Experts of a small language model: a variant of Muon for the experts.
Below are experts of layer 2 (counted from 0) of a mixture-of-experts language model. Rows are named router (the router's row for the expert), up (a neuron's input weights, with its number) and show model dimensions 0-127. Each number is 128 + 32 x the weight over its row's rms, rounded and kept within 0 to 255. Numbers have three digits each.
After each expert's rows: a language model's description of what the expert responds to. This comes from a sample of Wikipedia text that the model never trained on.

# expert 40
router:109122114110131128111103094069121080204122069156143123181117138192066129097149104185143051177123175060127125181154119098139121062122136115182146107109152136170072093096103132153091110099109138104094166158165107124139092112118114114103140140165153136175124205121177139073122116184172121173095085117126136089153111136154092095108138135085074177154152126102128138127159150182129136122117
up0:187138092162119157132111125112144175119125101118111161092129101116097131177173119133121159096123140104178137151138080115138190207142103120130104126061131111136150174188146091115093137163131065116127153151104108089099112099111123108145145115202096128171179117136128116132059176100080179123141185042148138188138134089144176130137108148085161159169094145097088145131182145096161141193103
up1:107154176183087143167094151118126113072142083121142093088125131142070114090150146089099215117120123129112136181061104121072127144157164104179135090046134148185126149145128164099081091202098094116164143175101125138135135076111150160140109097093139101140156118148120160137103101153080123110085141128093128114089096150138084100125121159100077090155121079100127099125175080118158062086121
up2:102116124149127161141153060182090143139097056084143117125101131168091146165125150216149137085130126112119171141144062147099118150192147212141114151110136123107106130143123189145113132092132186116080141115138084146146139096090172158134161157118111094144134209162099164103100063136164111084109122110141079117168137152140074122065166114140072108116122062116178125102148100115116121103106
up3:128117170079169134042172120122117107145109134160133140172115143117160116125145183159141144100134174148114146142199148141065102120162177106104160113167114139117182093083124080103061110127164143166146144116095138103091111154123139061098159151058130149129165187126208121097122204117125064129105163114131095073152120098115152135146099100118102162089054136123081149103106152126091133161139
up4:141077135126126142078127139107155157103139160129167160105124136133189132119119096143105158190106111134125087134144145148196123069147107126160165161160202135218124133168193104097185065084102192118147106119133099174096136156154119108122120188149144148156153134097138144158159163131090149115132145148114111071200146152168147137139153185118108119163078170153080194189124168133112101119111
up5:185122097078111114095106140125154106095143126171204109106163168150146125099139143089112098095108102091092147111124149163122120091134091079131148165089100084152157108190145140126169096180122082149118213101133084151114140127093166153076124156076163110116134147168180086102131111118190113149097118182164115057142141130137092201158060074151085147102116092105116143155135148168162159111129
up6:100159142125153138105116148098148114123114071102107079143146121136115129120160170136180126136079191081095137179049153094153124116141142111169128136062145130152081113046122090158125088128102062100140146115129162100157140044114180069121150100161156116158143126152138108114180136181127146133118094089146167127176121142110139104098090064140120125164156100146107199123085210160114108102170
up7:147179112141126128116091125161129143141120126165114110132144167095156163116106161101126138060128107119106107132124126174098135196071107153134142094084116085121149111112127114186079101151093129109077097103105186146108187130179107106123017177200152126141170091067167082119162114142133071159163145089162106123177117147102166090114171152072156094113115176135152119112139142158105078128180
up8:065139089131028109142056094168138157160186109170135066180147131130127113160132152184093098112099125105167128133164118135142115161154141082090104094115137114124170142082118117137159147152060149169094080193113109133150162132169129163131133117158123156115121182087144104124140142143110122097093122104116159179137088176165141128130147134154028134147118123185111120156150164189171145167090
up9:127160085148110154114118105091089091083100110099202145081122074189076145148185159216176097119126152109116107185141129148131123110134115169091124129094209156136061168135112166158166062054116121120099180129103134178175047104124121117115130134152191143156126118145189147141157110171135137134125137134106138156158113122121111160116094123125068091098138107158095142113112135144149128087132
up10:157121151185168122046127163097102118105201138185128120141183133110149152141150111163110105105068165080125105223130115118162154124131170125098121147113161119142109153135136159144177082133110108115109117075153077161094115125147107140157093205156142130106180141116209140082118098165166080150195119124134113137122135132124148074100176163109113163112117112120110128149063131123120148040130
up11:155135137164195109135134098162144120184125118120090083177114153126119137183168079137134110121106066058139102082088116112194081107115104157172140130113148166161108091093108127135126174084106129118092108126154120092103100113127079095173146146154073059130121153152160114110146144134168071139096133089136222181165139127116138179097077134095174149169138098156151178114105136085109137103186
It responds to: Tokens closing a name, place or parenthesis before punctuation or tables, such as York, States, London, -oma, closing parentheses, commas, periods.

# expert 16
router:166108127048164127132144120120141100163096072081152141174129152129118152163137135135115091105155137134130144208198079067095085050141171151130152045187141129191091089108139153145156130091115102148117123119147148149150147150097091135130159177125122135160153195144155098144119082136085125164129094171155150096146136181135108125093158140117169155110169161136135126125094090200117172080104
up0:155081148110129082159129139110138059105144118093137138150076198101116151109165126079148128176134089076091187191177165144127129122141119104126102171106211131167149083096141096141166123117147111161161156129111068085162155096101118143110126118176199132200123149156077139115183138127141179083185087140126172127135143075136124148138147148173112115155131105087185130120126104110127060135149
up1:129137113130160128067148113145175077115092075061102095159184112171126143082108138106112151103094167123062123130164111114108149125181147161072121063151153070195061177094156107065164083095123154130065131119108153152100164112121109110122112157123146131142203126133155192161145112130115090112142099106124138127148095138097109099124101113162123067157189151188133150108176118137138141128170
up2:155094110106155141118135082194151123124096105142157147092158163084130124117160143146124146113116127119129202166140135050106082043081141098126137178114119155132087118171124171105127084152115090106119069074153089176145148119096092107141114180108084109192152167145131130113130132101082076121133153152146150165159100115169158126071159162112167094060174154162141063139085128153094186127134
up3:165141139093147095044091111175190101122086091142152132117109057141095092158094148124156143131095146185134131166149132117114153130103144133171133098131151165090164076073175110114121145155081139162120169140135168116089148114136040125141111082102127198156112178087107126102156134179158109082097158112141090115094110083148127126176082101135149083163141190149088170151136134203123145147113
up4:121129125145123105149121133065068136197174120113133111136155187128113127145130169125106082159116128196139120152135115145165155085126164112077176108172155113145131095108143105178122127107206129186134066136124094094153135103093183135102121183164199142111110147162091133085130149112054110123191105149173130187141126124104129153113079112106115163140098085115131037114102119134163086090172
up5:102139114097187145099167135117169116110150117116134145171087142137104085120152131133102116087053113171149130135084086088144079067169141099175184123100176124109139111032131160136150127133142132151070118147121125157090162169170101163077198169183098151166103150112114140151154140131125048154145115144114127153123147073103133080094106156100161119156182120129132157041160132119157133104082
up6:192152109145117117151143084068138176115145124080101138142135147105166172154136147057080146171141122157188171126150096086151113069186161157180157123212116144151073089095139169180150124150103127143094131135119126131144161132097127117107205171180132085140144152126085084122107086105120074167118097129121157122137085122098130137108114148098131130155101126224162139174089140126165163089137
up7:139162102157125138131155140104091154144176140133140108143123113120177152137092120119093093126115107130164130145124089089076114110141122113044131178085160130119148118172169077142102047096135076175117131133158075109148175115093133127141109131131126154168131133165135062047106120106058176192146105143112159198193127105141129115131191110095170112169067154108146143114129214159143118123094
up8:094114125174121113119175110074102130100190154122116094117134179100144120162138099171049108154139112173110112121157086126128081069179092095184141109127110117134145067119139107173088086123099121153147123094107116076119127150137106153130133169148073124216161131045126109151160116021157145092114091107130184115118153127148113044146138096125110098097116137134119087097167105113132126158132
up9:118171102120129184140157125091096134132154063154144155093139071116154155125159127145148203119080116135086165172037073093146119073163125152172131117142143069182119148181147134132132110124134170124150143172174148209162169082110077130115126142134142156126153129127112134120142103101158128164084142164115124067167125173112160093157085166068123125089108130114139075184103140153084174143095
up10:152160145150113147113161104099082179121138088166139183138124111110174105154102130193100134147168086094219094148125098125124120118204092089116178120114088105195104093155152126142151077101120140133142163107104131140173117170186103102114137156157169097133119147115099128127112120134043106183188145134119105125193160121121121136113172092052142080150113149113119076070105188137100152111136
up11:067106121135153150161143104100066190148142092093079094135151139104108138107170163132126110091164169165127170108121159147117072113169153180119132098192080137143095142141187134145158161096107047182129045177149118151131138127096178130095169148128152145055139145184079087112168104100150141137115138147191172111161112117152135132083140080153106147177136082143122133122109134089106126126079
It responds to: Word-opening stems of technical or Latinate words, such as comp, fr, vol, aut, electr, econom, cont, often before suffixes like -ation, -ary.

# expert 43
router:076108103089113131145125099072152091169087081182161106097148160084109169183134089125138111166122164117111135193117109127137144073128148091129080110119142079191136108085096086177139113167092167159099157166166155094113097126101051148102128135124133127094178127124164133098109139156151191184126102164154091088135151126094100094087189167103113168132082143140154100094142116212138118129164
up0:181141102147153120118159139142155116164118058124038126132099100087086111095129108154132127117165154162092136095179093136139104175176098131105182108059185122133169146121088157120177196086072142178081122110123082168138197174098134140126143109157115048095132130163096119087101133179138166098125140151168177147139116181137073101151144076128113159165152116134102111155099112136113145130125
up1:151071208086073106115172134120157150103110086136179128184179138115123116085200131091118171174097140137086126152102169107160158123148142201159128144103118119129152095124090156123153104106149150197179178092136166144142201153114088113135132108197123168139140117086116180091128104143079144110090096144151125088142131170121138105101170162130090100113116147144093125118139119184073072083134
up2:099213132078149115072158089152079154042154154214127140123177179104136115129100102146162057086126131119128103126160111132107120150148197157164166107169098150108124088144111105103121100082152102104076114094152080051119102123153178098122159191102138124147107069095170116102162134173143075165112143135112134168137128126119139088116076124106116167106142094122147097130108163142101112118156
up3:155118060100061140104163050061153109152075151125173076120124084080199067196121144115105158080144129144097142165140134170167103090078165104125114125151124120084099136097108083147102137168138107169169158117113152150145144087150100158111144125113145128114130135084110096140064124108176157146115067143166118174097102085131190107149164087116159135175132097122116142123108107175108125086092
up4:095123098144180142156094152156093102160161135129187100156156124182132157135102152103135080128161146134129089118070174138144084157131142149132105125090149154198088135138135178107150109160108165138108140116133085087130160105147113134113117129114123102121109100137082165119153156159160220049104145101104121130103113094115127119131070116111117102159113136145085035086067175150175060134033
up5:117147101166102120134144135185122163112187064155128143183074131111122122118090096126143113161110101161147192100119102141082166093201097169083065127084144118148131099145155133132105142130134052194125108119122109130111119182112155193091140139146134138136083166130057111095101155134108159136089222131141133113097087148120110127164129154167147104114174119201080093124121113195123089108117
up6:147103172143187170160148121097143169167095104139127094163106145180151113039110229146130119095077135113153084064103111090132136157091148129145112148114141161173098150155078164148139147051150179109121159128161106116121139091154129090135147077154127128177187097127181162093114114147160146089202167103122125075148094125147147133082166141109125128079086154108143151081122143167126118106131
up7:060178059110171146144128128120134077093142093091095082136128124063157108117059116176124128171091094139108077138107173176166106117140137134163100127077152095171122127101204104136114089151100099128116149122164159120154156148027174140071154135062146068108176145158190142092140147137091174141133126152110129127097139116159113134149121093120119120118129081089146122168159120172130113085101
up8:121209144129139157152120171161156108123080103142099110126067108090131124127138178077029120132117187102098147146167127216182139164125075083180195089083144104104106120077092132123163111135128138108149119146150174144133160145114156180225146112187138126106115145107082159162140146143134126129153118135155115100115143083135152147098143148132119126139159097108170148119142124070112139056111
up9:171152184150120126128163117118127088119125097159114153164121100170140035170135167107163096128145110129106162085131122091112107144095109115065110180135168171114142169188103102106037167082137094165086154140164125132061142143127110137154149083150124153189178050128156129101153077128114077159093078133110136176143138140154165088137130131063115137116138085163151127139157101163154119160171
up10:138158080104150144119160165152072108110126126094122154147170124097150127074023135172201167157116109134157096164110112111134138155119151124111147123160096143107088153112164122064079088144083088119127115133132082135186106120116203086125088073066088149142115138156116087118143134113091086087153121072171131190166128156077150163145166179126132168143121144131159136166090147103069149132093
up11:104118159203078142142135121070140112149135099150088087101158141082166135120135106129132144201108119132089106140134133118186163086151146117092143110082202164120130096098160114188132087184152140163066205145081131176097118161063086107086111118114111142096189134140101124177167117135154157120116073152075102174124155135152129145135209127118154136107115107183123116098169140151108090099109
It responds to: Sentence-final periods and line breaks before a new sentence or heading, often in biographies followed by He or His.

# expert 10
router:139134109054121140094115147125191097133068135107145113141124120170073120174120112172100185174149158112112177215161105093116128077137124099160120094153139142165092174097135165111126137120116123154128163131169116194146077092151124128119150132161160033131131152168159104071140090155162181189090072114176090147120097126138084120095190140140135170131105153134127121101112081103140165134162
up0:191148107174110147149027116121127114093107126096134156129106088093093150116101181172204162144170132160081117135111139100121116121075142073190111110109151196113082110106196121128146105135136176212141127164149169141180119167123129138132093188140133113091101143152122096084128137113104120170086087125170135165100148123105107099109086100171123142155138124137105079071136100085134141149070
up1:160218135126097159113039129114147105073139107120112083152154123162068089114135156084144092056149175119140168133081099162099125146129175087168133072113096102184162108124151126117139046090124136106120158088195086098110178110082154101160104177129147126122162109104103135099130125079116145137128148126134088142108086087171164070109124127143108165097134110119080125100080107109081153140136
up2:148125084126098080138160156141155152116151155158128204159103111051049132176160096097189110125090141138153093121151106088184118140110166139094121109183112076142187175143115138082125167147187160124103138151142147092082106096130121130128152130154136171151155090183131127175156163131142100152079111080171132132143138146101125140046127105074143172130132086061101151083161113182120105142131
up3:066182131152091124142181110086060113175107168180060120113120171158170147147141106125086142117045127155167076115187087186137159132090047171150057134124149149156166158126120132120087127164147182125089140133115102113136112173157126093122117088126110110158133103114127131153154161144147145144133124134094154123145136149136192166131151091125107165101090102110086046160183113150135121091110
up4:078183074211077128121165128085174151142128116103121105158047190068115111096136105119106133118139182146139152104095162131095121148159186147054153179107103188118111121136080155112102075105120123177137102141150163094161057085155134107171102157113129160134122167079167157125127098152149164126101093168154127147109128096130115093147172162130078132097095081104109104149149161167139105153142
up5:077118089112160121140125125079144125157113138126135108130150102123171130157153122096175183124127149168103085078154177106088077129129095204176146088194143152130092171126047170145133119162100137170103062149175106159087108153122147110118141122104146103115076101093104143106124130136201120106076122117126111156205111224133089147153172121102101155166135136082128106159161137135140126167073
up6:091130157193141151092088156064119113145110131138086104135154125107167096110125114175115130180081132141105105136176088116112146075171179111170160132181107129142096116120146109145087053128165112170131112058097136154112069103159112028117137141120138111093084092149158131149075127144118087156101083149099125144114094193179111131146080077163123175130162078098109164141183156117115115157143
up7:178115125154152128130113135092139134164135153165098173118098122091084168130140142143097101141096139100108147125126168129150162109105129097130049109142137126173116171145197056126115124099132069125167125122102149101154047127188174140171089146120166142108139096120177128111141167127109071177167013137156144139099105121139088108129098142137093117143047106083153126165164140163165156058140
up8:160115102143139165082178157132124160172161125111131132182118167137160138120157134169092153140081120177096174139076162141117081112125090179071133115133097144064109129153061123151117113173115150127148129129150117097194176125110159127101065181123122100161079165080129105094116140179100110155088101147078125168220150118125117089149172183111162138093105098089098090171120115149099074100104
up9:154165055205169145155113153141162147092091062135141138159114124146145174111165124136184162103129120140056129168129082104127081148160145104159132109144156086141170196162118131160161115147048096110161140079141108176102115140078133166141053165132098147042100140186068101130127104085114119154157116144108113097116149128112169109131141117162150109148096157118125129090143154106158112158071
up10:159169177128150151138097124162159112106128111093145100162066140126074153127115181094115164098145128127166149149108111130105142139130141088177108137135113164167096063112200112093112122136111130122128136105112163108158144143170141126164084140138194078084123120129098042101116170128104113164167063145134110102134109130113136127032117103109140170132135015124139234104121120119133154128088
up11:129168183120180182121039149130099133132171113102114099089151091126102112144198109155139132166132141136103151192115152172119106091148137172142029153124118109207157173158105114123124093144098100143152115093186170133101138111115157132131121089102144077133088163144207170083180127121142126113096103173078147167088144147131136073100158082128125111101179120175126153148098097102138145125127
It responds to: Mostly "and" joining list items, names or clauses, plus or, but, then, than, particularly, e.g. "Roy V. and Laura".

# expert 37
router:088143114095133164139168061077145056131060041168143174143120147092102130185131115159115078139137149083108132205159110115161095072178109125171129133105139102169165138117090106136114136142112124120105094099154147141079098100089070184118133164119137144131189178174163123090147171168154171129113133188195118100120146140105117119059165149129089149119125127146154120147124110153109143128164
up0:053081106179081125189082065099146095161113136163140138079154145131121173100100145117083123117114081114085158117116121140140145137136173151142101144097078139117130143161114177118171112133122139134081137157221132121148146121089098130074109164143155134129147136112087121111100104127101167092147070133084080137110134168132131070180185203139154119141089147148046101155106163154117072074132
up1:064098128102111107181083109165133145132094165118131129124124116111102079158075162140114158129070110117135146143119138122065120065134124124183089158222148110171136106116195114073087112165062150097136102079122124094171139122094144145096066103161140121052104123132170094159118129182138070111160209131116130116092112139150202160140111109091135178118120121136152136083121109144103114160140
up2:140165156147131130105125136123098115077083101127073175127061076138117089146159131091094161186114149083116090095141118128154118143180126080180138074091091154107112165137097123165142151130147146156118115147106169101138161132108154092143205158122204099171183118125100115135141175143128132129151081103174153151056078152124087166154155131106090138144156056164103117149178142152116101057181
up3:163054087163130162148129127136128150138129102120085132204121095141108088123159157126177140144204100144126114148106131101149103121110079170082071129138145177142141080151120120145197164104129097129106115105057110098163153108111193176137136108167117139148122085117197126135116106157073138155122080164169124064117068090145104092154179136167116113131080075131215110149138080142140122136123
up4:122191116087090168129148140128088112173113112178155141098151143138081132144133060161167148110120177098131100177020096153111142119130124108126103127056200067114155145047114141173128157134116101126132100159126093090148134109168091165117130190131112157130197124157133136164170138153161144130133077106161118161139115096090117164087143098154097158159110125097096176082129069130112140102165
up5:030186107126050147152128102154074112139151144114136139101149173127090179127103091067127109110143077191136117139076154153139117128150121156152114122061162092169160090115110134133118148161113143160091108154136100075133162110068085154129100131137144106142147149147133147065136218156116174148110136124112124181114122124124112174097163180177131178126106117199109078126124107172131140071138
up6:089147139140081082115114114182135187174071130192082095129055118131119191156115172155119155173141142106121132175173132179146122110136055138106128114102145130173145084128131104151118140126162164135189122123128177166079078099164115163161153134149186136145147209143129074062143153135071145089136113127138166098170136098143108140153080166122104093100125135122162111099102072105100149149091
up7:170134109099111168096057175117148098110100149110111083112181190095093122133161116126092112095097181121143112139177108131135165159112148088155174125124120135029065072123125121108122161118118120097110111130154146148108152153130189078121168145136129182139113079134117179186150099170080143099185081148133049120128125146143161086113095094134089139119161173176118116109199128175152110143141
up8:130148088093060192115119090189117154153123141148119135131151123091089153176154124173122155172092105095124159179045139117175107084108093162142096152097131070148137135127080118122140120158093051143129135144123120125080168121140081191118114084155122168167120174086151160143146101118120180144183137131141125098100101103096173127110148118165071107141159113138128080144141054096089166059152
up9:143071138081131064153172160122154121102118101122138139154115107114128145191112085142135149192161160088115085095186128116133187098116113030223129081128141139077140143098103168136067158134141137129131106106110187083145200144167142146124127134106188162101182179162130116087149106141152158073177107134151122092087109144120129136144116190106091152095135092133134118149113100166108118112144
up10:195109170144139096156094073117185151128146038141137116149147132140116110163165110075102095134134134152083110134206095126142112178131158109170108109131153195126089153117114137152106110098098130106125153135160107155157141127116134069160174116153144153154138102187090159129158100121183146114189097054127154050135118130160133128108130204127083103145097204191148120115178120095133106131147
up11:151136068172101174125157104120130111153160131076138128090163154100077122118125168122089187112083195134136141125141129164150122161131085141120094098105129161115081123168043160145082103175091116144124071161116084146161106130192172116126086114142109171170091137105109083142101165105128051088118126129106102199207138119176146136155166145120124157114089163134135201114094130163140136160153
It responds to: Periods ending a sentence before the next one, especially after a name or place, plus periods in abbreviations such as P. T.

# expert 23
router:142101156077116088094116136114122094127120122114129154148121093146113123189120119156141108169116140103072106145157116132145081017139170064164127055138130113136097141121141073112143086105095123111166135139153151138091122162124082125154131167099117104164149203132195117160113076157149174176156140112178133127137155129143113105113122138094112142186134228160120109068070131203093152145118
up0:105123106113111133133181149051100078113171160143144176143074188153160155118138157160094197170057130144108138145067147117082130099139129171108105084088159121067102113109125114154155138143097041106110134116170118077127132193163111159151147157136090094169121173132130140141139124139110145085118150136188103135196175117150087124104063125122145117111154136072119115138179141114132198097116
up1:110124087128122099129123087128066100181162180169198124141138114141082083103072123109096132115107157103098136102069057108133153131138103080103153092124156154190144129143170119142103059119079127050157151138069154122141095173137133121143165134094112113078129158156106031139134152112189099172141122188091082156179131120122105152139119134167145178149136161131117109089131147145090118143089
up2:161083099134118108109050109144108098117117138112076131121098113134175082130130132198132125139134125088130110116129127150123133093037123138158159088113108151149040067113153110133135042175077087146129128093139094125115149173124145128122094098108121133139140123138108147171123199200128113075135136114109075179139127134142129092108187128148170059124171125075097101081152139053109161120159
up3:129127151140104069081162156101138087144166109098145177083102128122120132117121138134094104087149136094131174126121131104118115135162109136130141109134138153104129162128134114099099159133121123099152176147119117129135050130185074181088117115113129089063069071110170172162036111131076067159055120081139159166089092098097147148113129117113086201099101190112178167199164144132116133143131
up4:089081094151096180101166152090062156125151164099110132115119130194115191116064189107155117130184090124139115148121150096117131102165107138142120159067097111127170087123158132149160156174158138196120126142079165153093171147127126124129147171103117123090098140117140078119165098142151084140166135203116151105120160136088175175132109209097127117176121101127097166110063141120136121189078
up5:158104122118136184115094148133165120085151130123131106133136075158130157124127149172158156150111155130077130151141155136126156016150098141140171126154111037075164154064101133150161153128121110096129123107091083105143185146129089094089211179129114138127174149107155137126134050152120104075141160127137140148173104126115080089074114113140149192064161110180076157121116126130139136094104
up6:114110138116110101212066192125138150144117157142089121140139192168143099109118131077138097179140153176154167165139139189148128122113126082171209178122123084130135122175114159088128095079134118113179187101148135128112153133120141052123152130067114116114163133146136092146132074109117111100104172132131104089156127125138030130117151159056101154101103134166126144059117123178104128106123
up7:119102152115092153092182124098162150163130158161105160134103090089138170138174137200156074084219142107135091111147124140104144070145070122145164079139130111065144126109153075169121115046144145144114116136157091116128183150144127115151093136084108126163123143130147099112154153145144057108084180111140147140094206104159089153214097106140105149142137095105155113179135115175131154143125
up8:090156165061125090191124158108114089135105136106114145116091131129122136174179118108238158168117126163125117175105188133135135142149116174129187144123120084175068158087179149100122135134095144199112144112117094143144121155136072143115094138092149117082090117104148106158137162137142174127124098068095081170105124146168164149153124100135169093146148202115134206134136123113091179156144
up9:139157120146090050092071120164098108107121130162104116115158153146122139184152155084085135135174131088131133174135135115111062112134195108094145092141051183096129142181167137119113129053129150137138125152103131149131174040099173181167119120118176153093077145143152104113109135089145195133156109154116127111103126158066143181105151151134169146145102152107156067073133136176135159157125
up10:110169089150083128149159104098126119124113113158123135126138166125107168172100127086160117073136187179154098047056090102132140113164163108075095089121119105149187134141051144114114119094148153110129074155152160163111118127123122125121083148154097110100167160069103094145155100094195190135140078126163155053148152190076121116131113150116172092186098132139092161147104139110114151174138
up11:164104136112071070136132236076126086123109132092145126124141137146135131117095166181192110126183160114147125174122107120122069152197098127167130084129147107155127161176136140147167129115071074075127121142190128110104128155152144118133097055126191116109131144174173171108135153091186076107144138153157131111118135198091116120096141098086152172100147165123074132088128101132148136161121
It responds to: Opening stems of Latinate or scientific words, often in biology and technology, such as produc-, gen-, reduc-, comp-, mod-, electr-.

# expert 19
router:118154105100129119119091105097145131157042126083156131146166143099067150189102109132103104207156125089160157191156086065105153065117109120147172101089082145144046134115142128140145141123127155108165144148132096154106086162179107119129114121136154074210149174153143094091177149104137173156100099142173109146150154127104123098105148150141071178166161126145126126101119052128151144106152
up0:111135096145134123106070132163118120073108146096146196121137174158118225162073156130088138172149113154094147145197109111177074144158093151131165126075119086093076100106166126148116092148138114103094152196111120211134165112133138138068080127111109098113136103129115141118128157139134130177087100149134127171097097129168110172106135217133108092143135128125136098040142167143139095118124
up1:120165079102128091095105069099132138115120096121141111101113099198083087120192066095112140136150112118112135120112100082091144088120072067104135081140110157129132151153153123140145152165160118129171198178169108122137163142068077154107182160106126064171098163063095115128188105082105129151151106126153166163169108158123140157081087153126116043133139154117159154093093112118146153122166
up2:135157147070135144147120146154167127130114098060124100101128095179130127147112098108142120164104122116149064082093131154104112045101117185128149183130133126054085146119151153147160087105053144112135148148143115145156086127120096176143173121082177136166141146128159161126137087113103184067189125219104110116154081103161134153136108175135148142097163145153122185162074089125085170153127
up3:103150116141131183146150085132185115058140127120117097182096160119120127108108144056116102202174109122185068127114121162157140122138057099091113119148114137090142123153163142129115016131124180115136071137144088120150115144143189116099156151136137113203173152122170133086158095085128151140148101167129113104112121108059170129161106183092080115142179123133110177147130140161122088129125
up4:142189154150095094207129107190093071136129163128113093160167089179132154185087163142096115125131100072097103110161110160107137156111166077145103204075110102183113196154133119165090086117142122117126085126102141108102145151190134163081106123135148112188217127137142148113126163153098107122111182155142103180132155157133114148180127099131092137105173097112139109165100128132098103168138
up5:154163091193107103099136136157173187129125147110177145162067145160123097205134095142113155161179108120128158146189134124173132122128078139110171143086105180085146107130148139133155089105116145121194130180134062145149118163112136089116130178102117101167131156102111182174133140148130127094125073157146145148161186118184047140147215123114138152133090129132083133147142115158125120063081
up6:155150168186153123137201134119143104185124133136093117102096150089156121084125151131103135134154129126174142123088136109115209119107115120078111144139173158193137103120074171156142106062133176157086095114166097145186101121187132140168091112130140125212149173087190093126164128086172147148111179145122140128111128070114133163160201100129138173107086124107148136152079137118107112164186
up7:126094131127116137082059109124110109123152116116120195174169094131102165129096138119127113146158137108083166094155147126121152152160117100173159110107117139205082190094120119133161094115115117059132118177102141182108164160141133128129071064095131146105125119080068112066140153179170113099142134097092154137141094094159070144176160079121132117051181113186145116140168102088109070106151
up8:114137083156178164156138110122061116127119118144147095093125104113115140123135107118119118140154115066171106154181111164144114097148083133114120084070130195146112205120136097119161040147147207122162134120130135181183131150128173124133101132140134157067136137171122065162121102131168208139154094144130139141091076111163185123137121173107117101080088119134122162133170055142183155098110
up9:128141141169071116125070124139116086180125165124156159122184120119087161127098178147112093142176116139092120119102096140130141165172163101106140170111110153141134158122196152170187141137101131102166136096176129111091095164144072133058157075165157151088176154143137131154106173109175079102075080122188098175135143106096157077094140087146129185155157116161128064145126101161124135088071
up10:106151100110101167074131100181098174157169082065124130150105114132147177127135109109068158048142105066142155144145099078085150121151090159187154123040090120145162082154111185107117122143106108127138130161176098156136119143097174120175108160133136116133135169088103098191138164170125116088097172123131131141135091114142118087136159085165117173109170136141148073130206139096094133088136
up11:142165104133079161122121165110140142113134128076134184144155181098174107144100136098139143139168169120140108102141086124136091033124123162157178070148129126104114091129150176107145124188100158064091110132109151181090155210102068105118109132117153111138126149127120108126116187111146123134113164196087114110168084107091079113129158116116050138190097101139143067109126072145183140115105
It responds to: Connecting words such as and, but, after, despite and said, plus the piece pr and raw non-ASCII byte tokens.

# expert 32
router:101080181078139106099161114166116085147136080124200154138138179130119171148139150127151057126149137081107172141187094092145148083147119085158128085126105166167099113106130104095104136094044099135140177139181212143113172112157088131169111155143150093125129150114126134141076092169167177155132073131130099156130171134171100142133160139117155133125153204121098098164132079177093148136136
up0:100161104117109130176149106112114108133149152187132129165100189153163088097073172128166120154137072095129097182122124141128104106091165070118120129178146139193094058163156171086136104114091138125182124097123126155199128143188083122115152146126111200096103105104115105115111102127132110168111092186137196108130177150117070170131178139165162097165147129111101136160177149139104137159189
up1:155109198156168105096108087112129122085130085139132109187092140077195132127103091176157121110082102137094100121145082144122134144138170145153091122155182226192108146135092095138107148162068085129115169119157138144195111146126122148086105190149152101133051084135175155159116062183116155160101143145087162129153068137115129072119164159122132125117106119100126125125101158107122103101131
up2:151052126100111152128128121169143077134105132146123157166135102123140163140118086124137097131117156184140140140162108143126045167101119093181095116128085167168059163141160095124062136095128145106132145166204137193138219162106108141187108116109141113113096124163140159112088161087165160134135142176143115132081165147151138108187141117144112134157158165132173037138115112158076170147116
up3:162145139151106143118173147082176136152159157140155157123110196103108131114081155158142099118163108123174112144186084102118073132154132123077181103159129137073160085146102157112160142132158183110151162144112173115109158123142095114164123138143123113135146145132171098108170033110099123164134082156146148151176149117158147144042202171149078129090089147163135107152149122159082093135221
up4:098090167115119132092087087152115082125124117073134178148124127085111094129146096176136116159138175111083147129154082119138153052167132108169110081119160108111114163078143096096151146109159124199101077105185169101102143097127137163178090104095179122102117116152105148175131089165196142151155099105176120140113114102201105167166155126180148144084133150130109124137131073086141104073202
up5:107071119099103172129090141113075148149150147090158155068119158112123065107141110080080107195119088094136101102079143125091185137104131152143122121063157145125138146077165150068120113098092067070143184114098169167102175196128131131128125208165158127078124122132098124162140111087141186099114173161117079146066142148125110138156163117112142141104082105124099143135150108189117110121149
up6:160080120133134082145075108118108111099106072110081103088135140140130120083133132166101144096140100104140169137130113081110191058160176147170069132123052118107117055081118125095116140138161096147110123090188146096119077080139140109126104095172139150105131172157135103187125108116170151139144099148146151111134056170159126099182188128125165130173172117135082148095135107177064165131169
up7:037143165070116109125080121193136107165096088080130134108041143118149115138160144106104164158101165115192133158127153128120199112141136143136169148140106138177111073139160125133144152095121114144104143148109078176095177076157100155147091107135168132092119114158101095185071180161145120163121123108112126126138134091121101179144101129141171144158130182148138137138151136129172212207121
up8:140146172089110139112163084126112153069148138155198130100102164144077100155081141092139075100182089137080092136177065123113124136137160118153121158171118100118120107124126138109109122106119094083108084116147107130202174134174069142132085113127160127113090131109207116152105171088127123148149062157090131159167154068099154101149114133101083194129136151152120145182158140092155185140198
up9:115087089133098132101155090125172079138134107169144125104170156169116118126101082123110138159099082068133121140121133130105173135159122113133130089161117122139090091067161123154155135116086088082167094094106117163068131115188123080098072136105135091157125114090089118139133077161102162185106184145120147222094144195107103142168154183131151136107059148117124070118119106066131126074081
up10:157126111161100123086156058199214069073085063104117097132105105169134091110123103140107137154079112140066159165117103114138171122146107120146115080144160160142086082092153145104106132081082131114132165114141189126126138115124081133138077150060131086158076135182155048161129116089112171145101138118105120152115133179126164065129155157156166138138120134124088073121103119100117108126143
up11:100079149102062128064097094201125102079095139070186139085087156096096092116170152146116120187103131137145141155113137119099147105134123116167111167122116153122138134198152122082148190143138060166122213153132142154143140168155118098070072127140118135146158076153124111125125148077098110173104140173101178139090153137094159157130154095115184157096130115148125084074099156106108116132170
It responds to: Opening pieces of words like co, con, bas, oper, post, pre, such as co-ast, bas-alt, con-currencies, usually after an article.